Experts of a small language model.
Size: 12 layers, width 160.
Experts: 160 SiLU neurons an expert, 2 picks a token, a softmax router.
Training: 274M tokens, 4175 steps.
Below are experts of layer 9 (counted from 0) of a mixture-of-experts language model. Rows are named router (the router's row for the expert), up (a neuron's input weights, with its number), down (a neuron's output weights, with its number) and show model dimensions 0-159. Each number is 128 + 24 x the weight over its row's rms, rounded and kept within 0 to 255. Numbers have three digits each.
Before each expert's rows: "gets" lists some tokens that make up at least twice as much of what it gets as of all text. This comes from a sample of Wikipedia text that the model never trained on. Tokens count by the router's weight.

# expert 21
gets: " |", ";", "|", ");", "):", " final"
router:142129163123128107139109164113155154159169125135134174080112106124085117095150132135132105102132146124123102130154168119136196140155124141126158142132120094151103113082168149140108155148193098102136151101122114129137144140124098156139116078169173103106120105163145126140073133159116128108112129105115121111143140151164127084108144100149102146095119114102146130081131089166167123132119138159118167096139153109102118091129162123135103131152136155106138114119146144124144104114160144
up0:113138074109165173104128095132130096122150120151107122145087151105127132164109180127104206149102151120115104154128116151134076133111072112135130106109139166071127126155092134092114125085105139133090129126132129145153104162155126134132116135128122129154122157136104163125163151105157089118148152128153146131141083146098148135118130105132144137151155094131132166156139117103149095143121146134132166147152112093149146102150124110114147120132084096170128097160122112138141111117126177
down0:145141111135127162131062116166142145164140121062147136089116145130087115140136122151113119112109136123124141111102137127128131087132132144159120111167154144110094135108115147107115100094128127167125108145110124139161137098155085163125150138176121079125124173138144116110164150134166134127091142111106096140134158190142126127131107109120174097112143128178144131131148139145142096113143103150074111141155100080146164101145154125106091159140087143137158104140111149107165113111148139

# expert 13
gets: " was", " is", " as", " be", "ly", " were"
router:133121108152120106129160135120128130109167097141115171072136142140187156107124166067095109120108131156117119115126141130169165071151138163105086143128106132125110117145137093139123121099163149129108118105120116127121114112121132132112117117131109177136153156155100123104079112163117157087120113166136133148168113109121157120120132106133120128154112117136075081120099165140128145150171150143133103133132144103166136098090118127113151103114124111178150094199124135145139149097136117
up0:139128096128120100172123168135086112143113097104135147152120139108137071106101169147157161168158126121131167136168079116132128104117131120124166114119135143092144130118119094106102145177144113143150110147102134126112125153142146144132164121134150140119134118086153118114125086141110164117121136138124138097157075132191143119181145140141114154140138172112104176194111128159125149162162144129146140142092136150133119139093114139112106171114104133107120149067152132123123142144140155
down0:159141186150177163141155084099107164128113100153082157124131135135130124118112080097119093098139089146131160147107107108151166144115081108120133132124134117137129119133148126122127156129104081140129132132142147129142137142149159132112137096140128097121131114080114095121125112111122156071104138145122095087106125148097141123166129175166087135109095171147155119155137092117131145105087094133134113137125124114129083118179130115151153160090094141158152120145130153090114117144127171

# expert 10
gets: " he", "%", " It", " which", " it", " He"
router:118122156122128136109085115123138100112135126134098113116101103134123169106166108134108158135128163137082070158133123158065134115142145135129160107159119186109123135133160117114122129113166120164146111116141190099126131129118142159167107074134113176159128190132129145122156135153098082119126148132140133127160149156108154132165101148139151149107098087149128138123124120149134115186120122110129116127133085138088108134160116084154158139106148140155106117128127111115130168154171118
up0:142116138105128107100097145091147108132117137164115150167119134113132156130133125139134147164076080121129143131160131135135126133125143150127182133146135134101092103099125133093121157166149147182077057117096145145145149159123190125147139108125114139129163148161133097117095126101153127182157105170141142110101110134129138137172069151144093118056144098109132138133148123144133128157170147129131138109136095109117128128118102122117101168134139113150123137122094148118106149135104147
down0:144112097138176104106104098122142145163136134139100084187132108152163148137107139116151102141145152158167074136134160123136128131138110132118125121147086141113123120152087135112108151180106118085146126119157140125071120152141093152121130155153114121162117146100142115103161096116090054122149189127131140125163114117150093141126162126130136114112117154114076118162138134139150129150123100104132147167069149134124119169106081119143114123131132126106114138169121136125121114110099109

# expert 41
gets: " of", " for", " by", " with", " in", " at"
router:122190161144166156130137145112119149169064140142185167125125132112129109136156144151123123119143128140102150115132148110112136112129171127133113147100100110127123125090160149103115144150112117127136088157129143164143138108148133127168151087144087125127157165106121143164132133104120163124132110118125161090087150097118143151075160144142112130145113134131150158174133133122149125179152083124117130124127196146088170105152133136147162134070114115105127134120102104163133093141123122
up0:151132118134132104150091123109101128148109077108147122102113120106159131125137093110106107159130136120092184099187108152126133082102153137164133130145103127113120058140138093130130147141102163163102096155124133139159109125070117136102145121126126128107160133147143105120135136084140151132130165106075111145107125132161170093115110141128097115080178106126144159146186129165137121109174102115156154152108115123155121109136126114161122132106148126125121165128087120127148159113109142
down0:206136097164112127160172107117100150107152129142117181119151115132140156160095162113175114116170125141145103139170092128115112122155133138125118141133101121129105132097124165164140151099126125128105140097084139150122123131129172116168119118107120088128120131192122152112140142109132132129150162155109086110119145170160119143136102117129093159127108105105146161129167117180129103132163121135170167105130184136136099122169131138149131120139133092170154133123099140132142109136133116

# expert 28
gets: "2", "9", "0", "1", "3", "8"
router:145106101161128132089158078141160127177121134101162116134154087139141130086155117067149112141127088100099155123108134107099155093146101160105138125154122116103138120137131068088146095171119143113157129100105124134115128126132122087155135097148126136132106157104119131152163152135147127156124141166156110121149137151125122131127096137149111165114109140115122095117115135144109146123144121147094116153123090094076107122125119134118169070118152094081120115188131143176143153115106111
up0:168156094098111165150088103157121105142154104131172097116135066130155127098139176132129106111145118106133123120158165090094108113137135089111135140119151119134120130110141125125155145142141080096117123100116160131118157139125118109109127165108140094113170118147082115145129087127173107127110107171116133094131083104146135128166119140142090075065144131134116105112122150092141080115121115092146117145123124111145137129103113119102153109141108149121166180124086103125109134129127089
down0:134138125111160128124112147158188084167151116132119126090168100125124148149120137117086106171139157131145128117100175088141124078103118130131111152124103117146119134169134121101180147161143130114100120096121099087159119087129109165122121138146127149137116151165104130100133082124107125091121109109136110161168134129110118154117142173137131113123126132124128146099139121139122114102154126105137071165090130080123112091120144118143166141134127151133094143111093094142204108172133128

# expert 44
gets: "3", "0", "1", "8", "5", "2"
router:105116123148121125086152120145152125122153152103086141150155138066116154110148154111139113118120125122126122123100138133116097161191113135081115102129133149125119145164107113121098091144091112109157125120072164113130129117148122110133149150134119140143143187141126145150128152103179123134095120202141113149172120120129133166132095138072124130132125116155134125090144137131099118132108140077132121091159094125134130148100112053144190129119101134140137103079134132124120126150140141
up0:154111144137126126154184132118093115193115127153109114141123127140134160114153134114074100101148091118147167178127080076112158102103114126152133128141094125153132156120092124094167139125132102136107114156142128108143162137167116140096117120132125110132110094109104121118127103127130102122091137156122158098116099129112098124124131151113121110118176168134102125159126145131149093121169141121117163195112098131182143143156115098094093086100088135148119142122155118139140098144154101
down0:191192147112134109158131152106154088124102094119095131124157126128090119146109152166132153140100129076132156157164153162097119125121128146118149088096104129127082110088135152137114124122156091153124140130120142128115149169120149116101143143126153118098170108108183101135126169154147134160107104123154134160108108147155117089171182137163112133131131137138141103148152102148125145135139076140126141167121147191149145121104157113160131128119125127143181144135132124121125111137132130

# expert 17
gets: " and", ",", " of", " National", "al", " or"
router:070109137150131171130186129113113138141154083127152096138114141071112146121138129136138181135129113124144125139161138115077108111130144132151065092099135114110138130106109142111122165104145092113145129094133112145097137108102163154141121114117163115102095126095143138096153112129139117122199171134123137149141130167132105149147119136148104125112167105060132128116136128131148123165120100130089107129144164109104119165116139107137176150117109087147146177125115137097150127119099131
up0:114092120146155115144153123135100120147106182122106129076148140095134087157175119104103101148128097135133112089148118111167154127108137123144121097119131123158111129163152107123144155137111151112157151132084134147130101140092132098111154153115160124118107097089139072175150172119115119164102148144106131161136114082127115101082105111146129148132099111093118140142134107172155092165124100115102130154133130073162103115151110165162164092109104107161104128142142132117118140113119150
down0:195149107139142099146092121116154135121164121151111105128143089160142161097144118174121124154132135172123131151129107162122158147127122140156176110147085118089112107124142125164086151121177124111139134119136132135112154102109092145131097099120146140120140115102137149099136117124136151125108162112122136101156079129181135123178123114150114096098120085105115121124102174150070103145125133103144106118159125103143153156132145149179175167121139135141111170123143146106116152102089136

# expert 18
gets: ",", "-", "|", " that", "=", " \""
router:127132132097101105112127119092146143126127135109130148106088102125143121094122159142127163069110153137171145153121147130116077152154128112105140151135106099124121138121125138115117194160132126098099138118104106132159173096101182084134099138124141168106136113151157146130117151127148129085188096114135182108115139180108121157162112117148113093114144119103130157124158132103101116117091097121128130153138146101151173092120142120115153098122103138153130173097126102091140149157134155
up0:158117123121113134118109115147171096110094123178142133105176114102166160137129132123130152105086148119167139126075119133168150097124110088096117092138162145126140163139154162136145122122092136116153119144132113161146105150171129126102107130114141136130139129163111167105153108124155114145135112113145089120183111115131096133111108167151089111142122164194160169089118131120153140123114171097105114106075136099123099110094092099151130110132082126123100116130141133100106112146124119
down0:211114100130159121076128127116122109095134134113114121140174097140120121146109096127121160131134126127166141167085119108150079122124118135086137109123120096054139139122141121122107141096103146132153145147105153113150141096147139131155159144119098080106140118138143111150139165132191136129099102137128117147140110135144143129181089133077102118130094161178128124125134116140165147133138107105128127105063111133147146138151130114133130102110121174146165111146113168109130123098144126

# expert 12
gets: " on", " In", " —", " and", "In", " out"
router:114136165103146149129105109081113129146152124144151114120109153129121115119131128175108101108170174140125116149118142130160132134126135112080134181145107137083127089093160146129174173152090119077107091094127108131101105154105135093132141156133087109175117163131168164113128091078117143134146165139148117128135122144143141102109173140112134112115133124143112160154102178142130098190160088114130106130103135155096114137151115137159166161119111137122118130108107124115137132100109140
up0:111129125105157143136168129154101119116072110115102139103157072123128136135160127114106082122112096118118141133124104167080146109126175133158104123112149164106139116072158101136163119135168154117147103105120157144105143145099119093141126097139125129107171139146092130127152115124124166139145169157102082104182130175169077136145131125107112095146207121152112183135134119109132106101134142132116136119130113078152119128131138101119116125094122134136113145142128153113131137150138116
down0:085113125115094157167159093084112106140148108128111161125109130121103119140104111106097160149115152095151123154073123092131087136111133101185122121105128112104176145131151135144138112084143102104111121114102125081088139120145142155165099119121112140109112115118114133145083134188096128124107158116148114170121145159114120151110123185083130132149134146136177140141189150094154150113140110114135156144149112100099132104096153150105122112112113133139129143128131118101164095106107143

# expert 35
gets: " to", " he", " not", " it", " and", " would"
router:125093091135116118149153162152153125139098116160118148136069137101109140133124135102087170120102153142105091156124128084141100162113136138119103117159102109139145123112097101111157120127152110116140147100155132101116192121131123115100102153160116147095110127111132168139118176107146090105116150175152144147137145132127139125103130152113117110101084098150084134107138119138170121099144118114192109089126106117169095126102100099116157149114128152178131100143146159162154145151127097
up0:153118128149127148123131140133125142088098097127201165102095147069130122134122123145111106100103085102129128103123113118121125135141116091165103121146140123166093144106121142131120124153099133107151142147162112109129114146157148087128157111139116132167084187114133092114149102088125105116146102137172120139135135094093132147121132125172127103089115131104165119120143096117158103133066101157119118161123128105145113135122128097142134134110138128182131154138139148095112099211111124
down0:127128138119105127154118123162138136172121103141140131166133149133171120123139140120164119130170135150128154109100136101141125115128113126136188127125084159095138131141136121117113155117169156156118087131099139110152145116094136166113136116145131118068168109156162144086072137122108114118103161128156117107092100121174112071076077124171121131144178118144136135145133165139087128113145129111172147151148172134146143106118183121138147126154124135127087127109126098126133158100111101

# expert 34
gets: " |", " de", ":", "|", "\n", ";"
router:136128134121180110090103137146100133133126147161105129089106142137106140094162133132101139101144105088141149115128150152114153111121170087150154172125116136152119106115146112140088141109179127097133154119139083092137108130193103118134138103118162141123144155139128124113141118163112034164146105100103135100162106131170126091145109137119093096152123140103141187142152127121123136160136130121099152097105122157140106113163128160136113143117115143173134132127141173112134153137155142
up0:154124073149145136113157140146115135151108119140130143127096150118130121107120136143139124139117142146117194154124156147152119114123130179136116120120116147139130075160076149096175118159162136126122141090135160127146110140096138111106082130150121175141119138135156124139161100094112129158092169138147155131131117118082142080081105129168070098140133140105115140131068125070127123148143154123111187158134146129113112130124134093150156103115145108126153126163125093094134141150152111
down0:106148122091108135128161109101142139104129115093122100140113115074147062117159124127133097175105120133109121163101146132148114142170109134146178116152160151157159139142121100097137167093153130116154125121110162158165142142125127127130164158136130156147096111108134115137105122122104177153153152088116114100088145094146131154162130112116103118101128155175136136176158103144137148094144161112151120089142123148127112129119106141147076123083081128141129164115135133176145133146144157

# expert 7
gets: "ed", "ing", "d", " used", "ated", "ted"
router:119110152137125148107116132117139135120152147158177148114114099131146105151137138125152119118091145157130145138119106110144127110104126132118082146090093133160089110148131124128123134139097124102109129146179109141111138110137196111158137168132113154129111171096147139169125153126106093090151068199102094127103130127112152144080175136125123111114132143121129080164130138137138093121074069103146132112143140118131150124114157111131132088101118070103115109111139116147114101138089110
up0:121137094081058117116152130142154125152147090156154127085150120171136134113112149138165099087092117131113145102132114106097119174104142093108141113080147118127136118136103104132123152124137117114126109112141149132148163129145115129122126126130068116120147113147126168123140151139108129117116111140063106157118152114116129107117117092125160108104159167146122115135143157115145165074127139111119202163123102146118118106106108158095121101089122138135163140134096089068098145135128110
down0:171143127139145138092106082107178130108162105132165124101114129169148099122166122136133171114091106126115139151148109137129123154083144142146148170095127121147097130137110141126098152131119093118098110110134129123099111116142161139153144140151118126160112135088164119078093143122147173123135163152165099129174112124121125111106129142116123100144147136117129100178127113121116169159151122143125159120139153141103140085066126144122213127105142128134177126137113140161144119139126178

# expert 24
gets: " in", " of", ",", " on", " to", " from"
router:121134160132149159084131118074096107148085108113155145115111136055128068109132177128181146123146131119152151127114145119161098168136115165094143144125115122113127094090104144067172129133102145112144129114083122123114120130100120138115139096115176112160104180157109086122114130123136122150149137113096160104118138099127129142125127151116137137129119108138089107146149163123098162113127155116118131108120140123125164113162094130125172144130106164121148140152109153115123155174140162
up0:171104179139117100110127136090146137119120160138167156157130112134113134131118150111132111130071110105100155146184120157117141123126157158135171123132126114093143112132152112133183079105156123127117114166147115134108105150107146120168137107107141170082118152128137113159132168126116107122161168171132082119144154124122169093122089149122115157090145100123112132163131143133140138125135153099127148112096102107196125124117105135068133101118145120111122162122102134087101138117102103
down0:096143159118135123136154149106141104113152136126099108165154173124094119130139130136120133149147122136131105150119161131100147103107136141157112128121122122135144143173150089175119109144174105121128118148126105123120134133130128128175125172105174131081140098062193117141106139182107092106118113142089147122130119121093170111105129160162141119058146131161125108156116104146158123137126125143178126123141136112142162127100116148124093121132119075142145131104130196100129103119143098